Experts of a small language model.
Experts: 48 experts in each of 11 layers, 2 picks a token, a softmax router.
Training: a variant of Adam for the experts, 635M tokens.
Below are experts of layer 6 (counted from 0) of a mixture-of-experts language model. Rows are named router (the router's row for the expert), gate (a neuron's input weights, with its number), up (a neuron's input weights, with its number) and show model dimensions 48-95. Each number is 128 + 24 x the weight over its row's rms, rounded and kept within 0 to 255.
After each expert's rows: a language model's description of what the expert responds to. This comes from a sample of Wikipedia text that the model never trained on.

# expert 41
router [139 120 108 123  90 168 104 122 147 142 137 115 125 144 129  92 121 108 160 139 143 148 141 153 109 155 116  99  76 127 122 159 122  89 156  92 108 100 100  93 128 156 134 164 160 120 111 144]
gate0 [115 159 140  85 152 137 123 104 155 104 102 124 117  90 111 142  90 138  88 106 133 147 129 108 128 119 115 116 126  86 137 122 107 180 124 122 148 127 104 139 107  90 121 144 128 163 127  54]
up0 [105  98 128 126 130 116 103 144 119 126 101 177 142  93 123  80 145 132 128 141 163 140 104  90 128 125 125 145  93 123 127 118 154 134 153 109 140 112 143 175 114 119 121 144 125  87 106 147]
gate1 [147 119 129 125 129 133 134 146  70 138 130 132 116 104 129 119  83  90 118 154 101 120 148 132 163  77 149 142 148 106 117 115 109 164 133 131 136 127 108 147 127 112 141 116 119 137 112  88]
up1 [123 155 164 161 143 121 119 122 119 152 139  92 182 182 118 189 115 139 147 118  99 133 132 129 159 101 152  98 153 150 146 125  97 159  92 178 183 148 171 117  84 106 120 142  94 129 111  81]
gate2 [106 106  87 131 113 129 104 159 168 112 132 129  84 103 132 100  95 101 160 122 106 142 154 131 128 134  93 139 108 127 107 157 167 103 119 132 111 155 103 129  72 115 128 120  94 122 131 146]
up2 [ 97 126 129 133 112  85 141 125  86 136  89 137 129  99 148 133  87  95 101 134 158 145 145 138 143  95 139 167 136 103 136 114  90 147 116  87 158 145 123  99 152 136 106  93 153 133  81 103]
Description: Final pieces of surnames and place names, such as -ton, -ville, -berg, -ford, -son, -ić, often in tables before commas or pipes.

# expert 11
router [144 118 155 116 138  80 155  97 141 120 123 138 143 115 164 154 109 150 167 123 133 160 125 105  89 126  60 138 119 121 109 159 155 145 126 141 120 113 117 140 111 108 133 157 137 121 112 133]
gate0 [103 173 109 117  87 129 144 144 162 138 170 101 153 125 123 149 139 120 116 137 126 139 159 137 123 102 121  97 135 121 133 136 150 142 184 154 137 103 180 139 134 129 123 105  96 106 143 146]
up0 [112 152  84 148 132 122 124 162 133 133 143 144 127 134 104 172 176 164 143  96 160 124 147 107 111 112  97 103 179 143 131 120 177 146 136 139 103  85 143 107  90 147 136 127 123 118  97 131]
gate1 [108 175 146 113  94 146 114 105 129  91 110 149 127 116 133 142 102 137 120 107 144 116 203 123 102 142 136 107 107  74 130 123 133 122  88 149 144 155 136 134 120 108 129 133 134 172 123 139]
up1 [133 119 115 113 150 126 136 120 112 134 130  65 158 129 142 132  73 140 116  93 121 149 120 156 143 174 133 142 179 160 166 126 133 171 116  95 127 146 158 115 147 170 138 128 107  92 136  99]
gate2 [121 157 120 170 105 147 127  71 128 166 161 133 116 131 123 131 130 101 116 132 129 170 148 129 102  79 145 145 147 154 122 144  78 176 125  96 141 151 151  93 148 106  88 166 154 133 137  87]
up2 [127 142 152 150 115 121 139  93 163 121 146 124 140 103 136 103 145  90 163 138 133 100 167  97 102 178 123 121 110  80 105 138 120 142 119 113 139 131 132 120 146 113 150 152 143 145 141 129]
Description: Final three-digit chunks of four-digit years after a leading 1 or 2, as in 2013, 1997, 2000, mostly in dates and table rows.

# expert 22
router [154 155 100 139 119 117 120 152 111 130 116  90 164 147 108 148 146 122 122 125 117 120 135 168 159 114 118 141 137 131 106  83 121 126 122 134 104 160 163 141  69 100 123 132  65  85 139 120]
gate0 [131 133 102 137 134  87 165 163 122 187 134 145 143 120 117  94 154 145 132 144 135  95 137 123 136 141 141 156 149 140 117 176 125 129 111 125 139 102 135 143 176 163 120 139 143 141 139 141]
up0 [140 118 159 134  78  72 147 108 118 138 124 106 123 125 187 145 113  82 119 140 131 126 143 147 136 190 136 123 146 144 100 135 119 115 122 137 128 108 145 168 128 101 135 146 169  98 122 109]
gate1 [142 109 115 115 105  89 160 142 140 171 113 177 148 172 123  99  95 149 125 111 134 150 137 127  95 129 118 127 160 123 130 147 129 125 129 157 157  91 110 174 157 122 125 142 134 134 157 164]
up1 [145 126 124 184 125 104 130 167  94  73  97 147 139 142 116 106 103 151 106  97  99 160  65  98  98 131 141 139 111 134 178 121 129 115 106 113 108 135 147 197 129 197 123 135 127 120 150 118]
gate2 [122 146 156 108 134  96 142 127 140 142 116 129 113  84 124 199 108 158 105 131 144 107 155 123 137 169 148 131 118 106 108  95 122 123 126  93 116  89  81 113 126 112 151  90 115 122 149 144]
up2 [146 143 123 144 101 120 152 116 127 126 163 118 119 162 165  79 135 115 163 115 107 126 142 149 119 119 130 152 194 178 164 135 137 108 111 140 162 106 139 162 128 170 155 150 141 110 128 105]
Description: Hyphens inside compounds and list-item dashes, as in right-of-way and al-Umma, plus en dashes, table pipes and numbering periods.

# expert 26
router [122 103 134 112  71 154 140 113 120 115 185 136  92 172 177 109 128 143 127 140  66 112  74 153 119 112 154 102 151  81 110 160 148 136  93 125 100 101 112  98 155 163 124 144 115 106 133 121]
gate0 [137 114 168 153 152 194 137 103 110 167 106 133 109 111 146 158 116  91 121 142  88 116 123 115 131 102 111 131 143 144 108 155 145 158 117 130 118 131 102 139 132  84 166  73 138 120 120 101]
up0 [113 114 155 182 135 123 128 125  70 129 149 138  91 148 162 160 142 117 138 166 108 139 162 155 133  89 115 103 172  99 169 139 141 146  86  78 141 136  99 123 139  84 152 160 100  85  89 133]
gate1 [120 146 142  93 149  88 114 147 142 116 147 130  97 118 149 108 127  99 155 158  95 125 137 174 114 118  89 152 106 125 167 154 156 169 116  94 105 111  84 172 146 111 145 109 143  93 141 178]
up1 [122 116 102  95 132 156 143  63 110 161 132 180  79 154 113 127 127 159 150 126 139 159  81 147 145 149 140 124 123 149 147 114 115 114 129 134 131 154 118 112 105 104 140 115 122 120 145 121]
gate2 [127  93 143 111 155 111 115 174 117  95 125 152 129 156 153 133 122 129  66 130 117 108 149  93 120 117 132 143 127 121 176 137 153 170 124 146  96 112 137 135 179 124 126 125 105 138 132 137]
up2 [163 132 140 136 123 178 160  97 121 138 109 109 118 133 125 170 129 137 128 110 103  95 148 171 117  83 129 105 133 140 163 191 127 177 128 128 121  94 101 125 116 145 142 117 134 156 120 109]
Description: Auxiliaries and relative words like has, have, who, which, that, plus percent signs, plural endings, and Total cells in tables.

# expert 7
router [138 116 168 113  99 177  71 125 111 130 175 163 106 165 144 103  98 145 135 136 112 126 112 127 160 156 112 128 111  92 155 155 142  95 139 125 152  94 132 119 161 114  93 113 127 109 130 126]
gate0 [126  81 142 160 148 133 116 140  94 142  96 112 138 101 148 158 149 139 120 128 100 114 104 126 132  83 154 120 109 144 132 114 140 140 132 178 133 166 114 128 142 172 107 128 136 120 121 117]
up0 [123 135 121 133 145 132 174 112 161 118 129 126 100 140 156 148 103 135 150 136 151 156 111 191 109 151 106 163 166 141 112 118 117 130 142  92 125 107 144 118 103 106 143 131 142 107 105 144]
gate1 [121 150 130 156 153 147 125 112 124 167 128 158  96 138  88 135 169 130 119 131 123 161 134 123 113 155 115 160 131 102 127 137 132 167 116 122 163 134  84 135 131 144 145 173 138 101 110 118]
up1 [ 85 102  94 158 116 114  97 103  89 125 115 135 144  74 103 131 109 139 144  97 159 160 115 131 146 166 104 165 135  99 161 116 129 129 136 107 120 114 117 115 100 124 160 117 133 135 101 149]
gate2 [135 161  94 163 156 162 132 157 183 133 161 120 118 132  69 108 131 129 114  92  99  99 135 130 140 127 132 171 169 160  73 132 120  99 176 144 132 133 124 140 134 113 150  81 130  90 107 116]
up2 [152 182 129 157 147 128 122 191 140 120 141  98 129 113  72 100 118 158 112 119 120 113 157  89 110 120 102 115 153 157  99 147 144 151 167 137 105  96 113 148 151 123 110 114 111 110 107 143]
Description: Forms of be and subject pronouns in narrative clauses, such as was, were, are, he was, being, plus nearby adverbs like often.

# expert 35
router [ 90 115 121 143 126 114 147 132 107 153 111  68 168 114 113 123 120  97 164 115 137  87 171  75 114 145 168 125  94  93 122 146 129 139 111  94 113 111 140 108 100 118 145 152  93 155 151 173]
gate0 [150 128 154  84 134 111 129 139  98  87 129 130 115 119 113 124  54 161 106 157 119  88 125 136 146 128 157 124 111 118 128 133 143 106 147  81 104 102  92 147 128 132  80 102 116 160 111 114]
up0 [119 130 115 112 116 146 130 148 101 104 124 135 144 127 123 160 125 154  50 156 132 142 154 118 129 115 137 166 168 144 174 121 157 130 135 129 135 101 154 150  95 130 138  86  80 113 138 123]
gate1 [163 122 135 124 123 125 124 154 139  61  85 154  88 177 127  74 152 120 110 110 131 105 139 141 133 160 140 167 146 151 131 136 119 115 130 152 132 167 104 138 156 134 117  96 151 151 140 142]
up1 [145 146 106 106 117 102 178  85 151 115 122 126 127 111 128 108 110 135 134 114 118 112 130 121 126 117 172  81 176 123 130 106 159  86 119  92  68 148 153 120 118 121 110 118 134  87 121 155]
gate2 [131 115 161 100 165 140 112 119 138 116 192 142 150 116 158 114 160 111 149 145 141 137 128 133 116 141 121 110 110 160 133 153 135 113 127 153 136 141 154  96 138 102 140 130 125 112 112 105]
up2 [164 135 126 150 123 118 121 129 154 148 118 143 160  99 131  76 142 126 136 124  98  97 116 123 102 150 136 119 130  60 118 142  92 187 123 115 127 146 140 102 149 142 126 127  82  96 113 134]
Description: Single digits and short tokens in tables, scores and lists, such as 0, 1, 2 in 5-2 or pipe-separated cells, plus name endings.

# expert 46
router [139 154 110 110 154  85 131 126 134 103 144 126 133 105 124 155 168 148  97 118 145 151 114 157 107 104 147 117 123 109  91 130 111 132 138 118  96 143 143  98 131 172 106 117 154  86 165 111]
gate0 [121 115 147 136 168 133  91 140 178 128 150 160 170 119 112 149 146 134 160  78 139 142  89 140  80 124 154 116 140 130 109 103 101 162 113 118 110 124 160 126 144 164  89 154 126 120  96  81]
up0 [110 120 176 115 182 105  95 128 125 139 152 161 153  84 100 149 152 124 146 131 168 161 108 122  90 139 153 124 114 114  94  81 127 160 114 108  86 137 121 149 131 170 140 124 116 146  94  97]
gate1 [113 143 140  93  93 134 167 103 166 136 127 140 106 177 115  94 120 146 137 121 173 121 151 135 157 162 151 103 139 142 132 143 127 167 145 114 131 108 150 148 128 148 101 109 153 158 121 128]
up1 [156 118 122 180 138 133  79 145 125 116 108 116 132 153 139 167 118 132 123 120 112 127 107 150 139  86  95 144 154 130 135  96 156 131 106 151 154 138 109 103 151 110 130 145 142 108 160 129]
gate2 [116 106 120 105 129 114  97 155  97 149 137 148 159  72 108 151 134 121 163 181 121 130 137 178 142 148 139 131 126 165 132 113 145 118 183 113 132 170 119  85 148 126 133 117  97 134 126 152]
up2 [119 121 124 152 159 138 136 107 157 149 108 115 116 160 142 101 124 179 124  85 102 109  85 138 123 129  95 147 149 106 115 166 111 149  79 164 151 105 133 159 146 107 126 153 160 125 157 104]
Description: Line breaks ending table rows or list items, plus opening quotation marks after spaces, colons, commas or pipes.

# expert 17
router [117 111 150 102 143 148 175 113 132 143 110 192 138 111  98 109 133  99 112 107 158 136 102 149 154 144  65 120 154 149 142 138  99 167 119 154  87 116 111  98 138 121 108 161 111 128 135 130]
gate0 [158 127 136 131 102 123 147 185 139 167 138 154 168 132 155  63 143 129  97 154 137 118 167 119 103 153 131 138 168 118 124 123 162 123 109 128 114 130 130  93 185 129 125 135  99 128 108 111]
up0 [127  98 130 153 108 116 150 128 125 136 138  89 126 146 117  82 107  86 110 141  84 171 154 153 102  77 131 147 111 117 166 154 171 156 144 115 108 143 142 128 144 168 112 113 106 183 125 168]
gate1 [166 176 108 124 113 154 130 165 159 145 104 133 137 111 122 128 131 148 144 111 151 130 149  79  87 106 139 174 140 129 112 128 112 132 183 188 117 154 124 113 125 110 177 170 137 133 142 130]
up1 [128 133  95 150 120 114 103 151 101 119 125 164 104 159 121 130 130 168 167 153  98  70 150 104 135 112 170  96 133 126 129 120 133  90 112 128 138 141 166 102 116 125 117 108 145 128  85 168]
gate2 [ 98 138 124 145 102 129 172 101 153 140 125 117  82 157  91 133 116 159  94 109 125 149 163 104  52  90 130 140 162 188 163 150 169 118 127  81 155 114 113 146 137 125 103 113  79 132 100 115]
up2 [144 100 168 152 126 142 134 109 150 157 118 115 125  94 137  86 178 124 173 129 115 142 129 102 143 141 114 151 148 119 146 129 137  93 122 108 110 112 133  97  97 129 175 117 142 102 163  87]
Description: Opening pieces of words starting with T, H, Ch, Tr, thr or similar consonant clusters, as in thriller, Chakapon, recognize, Tangail.

# expert 31
router [120 110 145 120  90 107  94 113 124 123 127 140 107 110  75 154 114 155 115 144 116 130 120 106 118 132  80 127 115 148 127 199 124 132 145 104 171 134 108 151 106 149 130 136 205 104  99 112]
gate0 [162 125 118 109 171 142 165  80 125 148 185 138 108 127 123 147 127 140 130 153 158 154 104 126 164 119 115 104 128 152 149 130 103 131 121 123 137  91 162 158  90 118 141 107 129 105 124 107]
up0 [129 121 120 151  82 119 161 111 149 138 170  75 149 110 139 103 121 110 147 132 120 117 135 129 129 112  97 157 153 120 109 120 139 163  94  82 106 111 102  91 122 121 134  86 168 162 116 137]
gate1 [102 127 139 120 110  89 132 111 129 149 167 133 117 110 151 166 127 102 131 125 142 141  98 129 175  94 182 176 148  77 123 128 104 127 115 111 118 101 129 148 135  97 121 144 129 111 132  92]
up1 [108  83 111 109  87 117 148 114 109 108 111 108 118 154 145 116  85 121 116 128 138 132 135 127 138 118 139 136 112 140 127 147 112  86 125 137 166 117  85 117 154 133 166  86 137  87 172 152]
gate2 [156  91 152 121 128 105 129 111 102 106 151  95 139  94 139 160 128  96  96 133 138 144  99 126 117 126 167 131 127 114 108 135 100 123  67 162 137 129 154 134 163 147 128 169 142 146 139  94]
up2 [130 106 119 137 161 154 115 131 163 141 164 103 150  88  85 113 135 121 156 132  85 128 124 167 139 118 143 109 110 119 101 141 108 116 142 151 113 120 113 112 132  88 132  94 139 102 123  84]
Description: Word pieces and color or war words, often in album track lists and credits, such as guitar, Mix, Screenplay, War, Black.

# expert 10
router [124 104 174 106 156 141  92 105 132 128  99 133 163 146 103 115 149 155  91 158 139 135  92 126 155 105 128 129 124 158 114  78 106  95  99 123 145 131 121  84 131 139 102 100 106 124  99 113]
gate0 [128  95 106 135 115 187 161 138 135 107 110 107 108 130 109 121 154 119  84 162 137 102 115 150 143 143 147 140 178 160 153 113  94 128 126 129 134 109  80 134 117 126 108 105 105  63 102  86]
up0 [ 95 142 132 105  88 136 167 112 141 126 100 144  79 130 147 122 112 113  83 151 157 114 143 114 118  99 118 108 144 135  88 124 129 114 180 131  87 135  80 108 143 136 172 154 108  94 103 149]
gate1 [108 160 103 126 131  91 110  88 121 150 138 119 152 137 135 131 105 125 139 148 141 127 139 212 158 163 141 137 136 120 151 106 152 147 106  91 178 146  99 124 115 118 108 132 170 121 117  92]
up1 [145 152 117  93 159  92 111 152 100 102 149 148 122 148 127 120  95 146 177 119 103  77 119 150 128  89 171 100 118 119 144 123 164 124 113 156 159 151 134 106 116 143 111 134 151 121 140 105]
gate2 [161 113 164 121 151 126 160 111 126 148 171 110 139 151 161 104  75 125 158 112 122 151 148 129 134 109 177 113 132  92 113 131 115 158 123 108 127 124 149 144 154 123 148 140 152 150 156 141]
up2 [155 117 154 142 142 130  82 175 129 142 140 161 126 165  99 118 146 123 127 150 127 105 158 128 135 157 136  76  68 140 129 134 122  99  65 103 109  96 112 117 104 173 107  89 130 143 127 142]
Description: Capital or lowercase M and pieces like it, rel, res, ex, def, plus infobox field starts like "- Full", "- Occup".

# expert 21
router [147 154 100  67 129 106 135 112 139 154 184 104 145 107 135 100 168 138  96 131 117 137 128 119 112 134 132 164  97 117 144 115 167 158 117 128  90 173  60 131 111 125  91 115 114 152 119 171]
gate0 [125 122 116 108 147 126 158 129 125 148 107 149  96 170 144 130  65 150 133 148 142 126 102 105 130  86 130 127 136 133 131 125 140 111 152 117 106 115 142 134 102 160 133 119 125 156 143 124]
up0 [140 131 115 155 105 141 127 134 147 100 108 108 122 116 106 122 171 111 116 104 115 144 131 145 113 151 120 114 122 149 134 155 105  99 132 158 182  92 122  92  87 102 161 121 155  81 117 101]
gate1 [158 129  65 102 153 133 109 122 148 138 183 115 144 132 117 145 137 134 118 152 120 117 145  77  97  92 142 149 131 165 111 139 119 162 125  79 138 118 102 188 107 152  80 183 138 141 108 137]
up1 [118 125 172 128 158 105 150 106 126 121 106 124  93 136 116 137  92  84 129 134 127 131  92 140 184 164 108 117 136  44 130 105 127 157 132 103 127 139 155 103 104  90 136 109 156 129 156 119]
gate2 [116 128 126 123  99 147 136  87 143  87  89 118 104 119 120 125 145  81 104 148 167 104 135 135 119 193 128 130 163 120 154 135 145 141 126 115 152 136 143 135 183 104  86 148 143 134  91 129]
up2 [129 151 133 122 149 102 143 153 162 139 127 144 117 155 135  90 141 174  97 108 110 176 110 144  91 106 116 130  84 141 122 144  93 115 153 149 135 121 113 127  77 179 145  94 126 137 141 125]
Description: Periods ending sentences, often merged with a word end like "ation." or "es.", plus closing quotes, parentheses, semicolons and colons.

# expert 33
router [ 89 144 159 133 144 142 114 145  93 131 117 128 131  73  93 136 125 126 118 100 159 131 133 136 142 131 154 115 147 136 106 100 117 154 190 166 112 130 141 124 133 159 120 168 101  91 125 135]
gate0 [171  84  94 159 111 142 114 106 112 158 166 148 135 140 145 118 144 108 151 141 150 152 118  82  80 146  81 132 121 141 116 146 100  87 122 144 138 107 115 141 114  97 172 140 150 178 147 126]
up0 [154 134 118  93 138 121 160 156 116 151  98 148 116 136  73 128 142  83 166 132 142 105  95 148 169 103 122 108 112 122 105 129 106 116 120 143 143 126 133 141 148 155 174 122 107 136 114  87]
gate1 [ 97 102 122 131 152  55 158 139  96 129  96 145 102 128 129 121 158 143 174 124 149 113 127 160 165 138 150 162 171 121 116 111 170 120  99 160  98 126 147 141  92 141 133 117 121 125 146 131]
up1 [159 119 118 155 135 144 107 166 100 115 147 113  98 128 161 156 127 157  86  78  87 164 100  94 118 133 163 128 131 148 123 128  99 152 142  83 153 163 136 149  93 130 150 128 125 127  95  86]
gate2 [101 138  79 128 116 109 134 150 113 170  76 163 140 127 141 119 123 104 127 180 164 140 108 124 115 113 151 104 111 150 152 157 140  86 130 128 149 138 116 130 110 155 169 134 106 145 144 132]
up2 [162 124 124 127 107 166 158 147 118 124 113 125 115 102  87 118 135 137 100 131 132  66 137 156 139 152 120 184 148 163 113 115 122 187 174 129 141 118 127 152 129 118 106 164 100 134 148 107]
Description: Single-letter opening of a word, mostly capitals K, L, N, S, P, W or lowercase l, as in Monroe, Ngarr, lighthouse, lie.

# expert 29
router [119 120  89 123 129 127 130 107 117 103  93 130 125 117 154 117 102 132 158 160 125  93 160 128 110 115  89 113 141  95  89 121 160 138 105 106 118 140 168 163  78 104 137 133 130  96 153 144]
gate0 [145 146 134 122  84 134 141 122 152 137 154 121 143 136 113  85 124  90 131  93 147 151  87 101 129 154 151 122  96 101 124 144 125 108 159 132 111  57 114 106 132 173 117  93 133 121 162 131]
up0 [128  94 140 121 114 149  72  89 160 134 115 110 121 106 132 124 145 136 113 156 129  61 119 146 128 119 137 113 122 123 132 123 102 113 118 164 105 145 149 130 173 119 142 133 111 158  96 126]
gate1 [106 147 110  60 139 135 159  96 106 135 174 115 117 122 146 138 150  99 156 156 170 119 109  99 131  95 144 118 119 124 120 152 130 143 135 138 143 150 126 159 119 126 118 147 131 127  85 142]
up1 [124  93 126 118  90 139  94 139 129 139 160 144 194 125 124 143 123 124 114 114 127 129  87 147 136 128 161 116 152 157 153 155 118 133 127 165 144 141 112 155 100 115 132 136 100 140 167 118]
gate2 [131 112 153 135 147 140 150 130 107 155  96 131 130 174 141 153 160 121 160 128 148 133  98 144 132 118  90 150 109 131 140 181 123 141 109  82 132 108  92 104 133  79 105 110 153 121 151 159]
up2 [125 133 101 121 113 138 102 144 137  72 156 129 104  95 107  74 110 156 122 117 141 121 141 101 132 178 147 110 144 148 106  90 148 154  84 137 104 159 141 135 110 142 122 144 103 153 119 137]
Description: Digit groups inside larger numbers in tables and lists, such as vote counts 135,864, years 1772, times 52.22, coordinates.

# expert 24
router [148  99  90 168 144 155 139 131  97 109 139 130 161 133 138 128 114 148 162 115 141 117 139 167 130  80 128 168 103 105 161 120 121 157 153 126 133 142  94 124 139 107 107 146 126 147 161 154]
gate0 [113 113 133 140 127 125 115 150 186 154 142 143  92 143 105 146 118 134 133 150 137 115 133 134 139 146 116 146 161 154 102 149 125 126  89 143 142 136 150 118 162 131 135  81 128 102 147 123]
up0 [ 98 129 106 150 187 149 164 183 130 120 107 165 106 160 140 102 139 170 169  76 136 153 134 125  77 131 118 132 154 141 130 131 113 133 104 113 155  98 142 109 169  90 156 123 105 115 115 138]
gate1 [109 198 143 152 172 110 142 135 130 109  94 156 157 165 126 153 113 147  96 157 147 109 155 126  86 143  92 109 101 120 133  90 147 157  80 134 111 159 115 135 114  98 134 132 156  91 125 101]
up1 [126 106 173 141  83 100 127 157 123 111 144 109  83 143 135 152 153  83 134 126 111 114 105 113 130  98 130 121 104 138 113 134  77 110  78 155 150 114 119 132 169 112 116 138 125  90 127 150]
gate2 [102 171 126 156 106  82 119 109 149 104 135 170 108 128 156 102 125 156 148 135 135 137 124 126 132 186 105 167 100 104 100  84 136 127 143 128 153 151 124 145 126 155 135  92 176 116 109 125]
up2 [159 110 154 140  51  42 131 175  84 133 100 134  77 118 130 137 154 131 146 128 163  98 138 153 134 140 119 158 136 159 126 115 148 117 111 134 133  93 119 173 171 178 143 140  97 164 125 146]
Description: Colons after infobox field names such as Workplaces:, Awards:, Position:, and pipes ending table cells in episode, film and sports tables.

# expert 42
router [102 171 151  75 122 151 123 119  98 134 134 130 152 165 121 126 112 114 107 131 111 124 120  84 193 137  84 143 129 111 160 148 119 148 113  96 183 169 129 125 136 133 133 142  90 104 129 111]
gate0 [ 57 119  98 134 150 136 139 112  94 108 103 118 175 111 115 101 128 131 119 115 130 142 115 116 127 126 109 141 116 140 118 102 147 129  93 107 173 153 155 117  99 104 145 132 115  87  94 116]
up0 [136 142 121 117 111 156 127 126 109 139  70 149 134 109 138 134 168 155 153 120 143 178 154 173 112  93 151 129 117 135 119  90 111 142 133 125  95 123 179 110 143 144 125 135 126 116 114 155]
gate1 [119 141 173 162 114 102 114 163 145 138 187 120 142 112 131 123 104  75 101 109 136 120 119 163 136 116 159 184 180 126 160 135 125 117 171 105 137 154 118 138 150 164  79 146 105  99 101 145]
up1 [ 97 145 119 158 144 124 133 140 134 123 158 140 153 165 106 155 100 119  95 128 156 119  88 128 162 163 141 104 156 135 164  89  94 145 163  78 102 125  76 140 158 105 119  97 130  93  92 102]
gate2 [161  77 142 141 138  96 110 167 130 139 144 151 117 111 129  84 127 161 141 152 122 110 129 135  95 157 152 193 120 155 135 134 139 126  81 147 162 149 103 164 139 129 141 123 116 122 150  96]
up2 [133 136 117  83 158  97 111 141 135 150 137 124 139 155 142 136  97 144 110  91  99 119 115 165  97  98 157 127 172 111  91 146 146  93 123 124 170 143 131  98 137 137 179 127 103 146 113 133]
Description: Stems of Latin-derived words taking -ing, -ed, -ion endings, such as lect, form, dep, represent, act, vict, perform.

# expert 36
router [ 94 118  94 151 182 143 132 158 124  84 115 120 132 129 146 103 106 140 111 147 102 120 163 121 135 136 141 123 159 104  94 112 127 117 110 136 138 135 150 172  91 122 128 109 127 118 159 135]
gate0 [121 155 121 156  90 166 142 124 148 100 103 120  89 108 151 131 152  81 116 115 122  87 133 153 134  95 119 117  92 108  88  74 141 102 128 121 148 131 164 161 119 142 110 115 134 115 123 142]
up0 [129 117 108 119 126  91 147 117 109 118 108 125 113 153 162 156 116 148 102 146 136 144 112 134 123 131 126 146 158 141 182 119 107 110 167 115 130 110 125 137 120  95 130 131 119 119  92  87]
gate1 [106 111 139 137 123 153 148 150 110  96 103 106 143  99  86 120 110 120 127 145 146 166  68 117 153 121 150  97 128 132 163 131 176 158 170  98 130 123 159 131 130 100 118 144 125  87 120 127]
up1 [141 138 141 105 115 159  98  98 153 191 140  90 101 148  92 120 129 118 102 169 150 101 116 160 101 138 112 113  86 170 145 129 124 160 106 114 100 171 136 138 134 107 133 121 115 151 146 138]
gate2 [ 88 146 118 109 183 149 139 149 149 140 104 143 122 150 146  83 124 172 105 130 122 134 144 132 136 115  92 112 129 144 139 113 123 125 102 119 127 142 100 109 107 139 146 111 129 131  99 118]
up2 [ 90 168 133  94 117 103 117 121 147 109 153 104 138 131 131 134 180  93 171 109 166  99 101 152 170 143 114 111  91 146 138 139 135 146 119 146 129 105 115 157 113  95 108 140 132 104 107 144]
Description: Leading digits of years and numbers in tables and career lists, especially the 2 of 2019 or 2024, plus ages and scores.

# expert 32
router [118 161 118 155 128 114 150 113 140 128 126 116 107  86 193 155 108 148 139 131 147 116 151 125 129  86 176 115 115 154 132 137 140 129 113 179 121 119 187 182 121 130 172 113 149  98 127 118]
gate0 [151 123 192 120 122 143 134 159 150 166 138 113 146 130 111  90 157 103 158 157 129 126 116 120 157 122 119 145 125 160 113 141 156  86  93 121 124 173  73 117 132 158 130 193 129 140 138 127]
up0 [138 118 155 201 188 139 100 135 105 112 108 163  87 127 138 134 156 136 149 174 110 139 161 115 165 114 134  99 150 109 136 157 127  90 165 134 131 110 145 145 113 124 149 150 120 148  99  93]
gate1 [ 99 114  77 103 150 119 117  93 178  96 211 119 151 120 142 141 150 160 126 125 151 162 113 129 120  91 116 101 171 142 145 111 110 142 119 122 111 115 159 137 131 141 131 109 118  89 114  92]
up1 [133 130 153 138 154 143 130 139 150  98  90 134 134 117 151 144 138  93 111 112  95 100 138 165 122 153 112 105 103  50 161  96 135 174 108 100 136 155 137 120 125 131 130 146 148 138 102  96]
gate2 [134  98  97  98 105 115 153 104 113 142 119  83 136 125 112 152 127 109 119 134 105 127 134 144 159 132 106 162 110 129 133 140 153  78 115 158 157 175 136  99 162 125 157 143 151 105 106  95]
up2 [112  95  95  98  95  96 149 118 134 125 125  79 109 147 142 145 132 132 130 127 125 132 105 140 147 117 145 176 107 126 127 133 162  81 108 183 136 180 135 130 159 131 142 126 138  98 117 111]
Description: Paragraph breaks after sentences, bare spaces, and space-bearing pieces before numbers, such as "over " before 1,693, ": " before counts.

# expert 1
router [147 163 117 163 134 123 102 128 140 130 127 112 109 105 159 110 130 133  83 113  98 132 131 114 103 142 175 177 166 138 141 130 134 138 136 131 159 142 156 180  94 126 162 114 126  96 114  91]
gate0 [115 122 122 150 110 138 146 107 153 140 123 136 126 126 135 118 112 150 131 122 143 186 131 144  91 138 125 135 155 185 125 135 138 165 179 120  86 178  88 131 139  85 150 101 128 135 113  82]
up0 [125 133 115 121 112 124 111 157  94 116 136 118 111 129 121 135  90 110 136  99  98  62 146 116 169 127  97 144 117 106 101 104 124 107  77  99 166  83 151 119 130 131 112 122 151 112 127 199]
gate1 [139 123 143 138 133 109 132 161 144 112 131 142 108 135 142 162  98 196  97 103 114 135  71 121 109 162  94 153 150 140  87 128 147 131 101 130 158 116 149 133 111 160 101  97 125  91 120 167]
up1 [130 109 130 129 117 135 152  87 126 157 109 129 122 152 131 192 110 127 181 131 128 100 117  99 115 174 137 139 156 147  96 128 110 101 181 167  84 142 161 108 154 150 105 115 143 116 141 105]
gate2 [182 138 141 124 109 123 129 125 102 140 123 100  92 136 172 133  85 115 100 128 120  99 143 111 117 128 128 121 137 132 107 143 130  92 105 149 173 134 167 125 142 181 123 135 115 139 141 156]
up2 [127  83 106 128 144 129 116  90 128 124 117 174 139 102 112  95 195 123 165 126 150 134 147 111 140 143 143 101  99 128 117 116 103 156 140 119  92  99  97 142 113 140 142 128 144  98 157 110]
Description: Separators and prepositions in dates and year ranges in tables and career lists, such as the dash in 1977–87, "in 1909", month names before a day.

# expert 27
router [126 128 130  91 166 140 180 123 129 157 105 141  93 140 118 130 134  86 143 155 102 115  87 130 181 169  99 128 175 123 125  91 134 125 122 137 156 117 150 158 125 152 139  96 156 139  94 122]
gate0 [139 146 128 116 140 127 169 142 117 113 107 114 160 174 122 109  94 152 110 133  95 109 152 139  91 122 102 140  85 107 147 138 119 146 157 147 125 145 158 132 129 143  80 156 119 122 142 107]
up0 [124 150 155 146 129 161 125 135 138 123 152 125 107 146 105 104 145 151 127 162 169 149  99 150  96  93 149  96 129 147 164 154 101 107 149 109 141 119 137 115 133 124 112 114 142 156 101 156]
gate1 [147 148 109 142  92 120 147 113 164 127 174 133 152  88 146 121 143 109 132 120 128  90 149 140 149 135 172 152 119 123 121 135 100 102 171 166 160 141 155 146 136 124 115 141 156  83 170  91]
up1 [131 112 161 162 134 123  87 138 151 119 124  74 140 119 158  87 126 127 137 100 153 133 126 107 123 126  86 153 139 145 134 149 130 133 188 103 144 134 120 148 120  88 162 185 149  88 130 133]
gate2 [176 148 139 115 133 113 101 132  94 103 143 156 158 135 112 124  90 171 124 107 174 146 120 136 139 119 118  96 134 170 112 110 111 132  92 146 187 158 126 155 119 132 109 137 113 141 118  99]
up2 [ 85 163 154 164 129 115 133 108 115 144 137 123 142 123 152 118 127 146  76  85  84 128 141 123 171 134 161 126 160 140 114 139 131 156 120  87 168  94 124 121 121 102 128 134 132 136 150 131]
Description: Short interior fragments of names and foreign words, such as est in Palestine, unn in Sunni, iv, ig, at in transliterated surnames.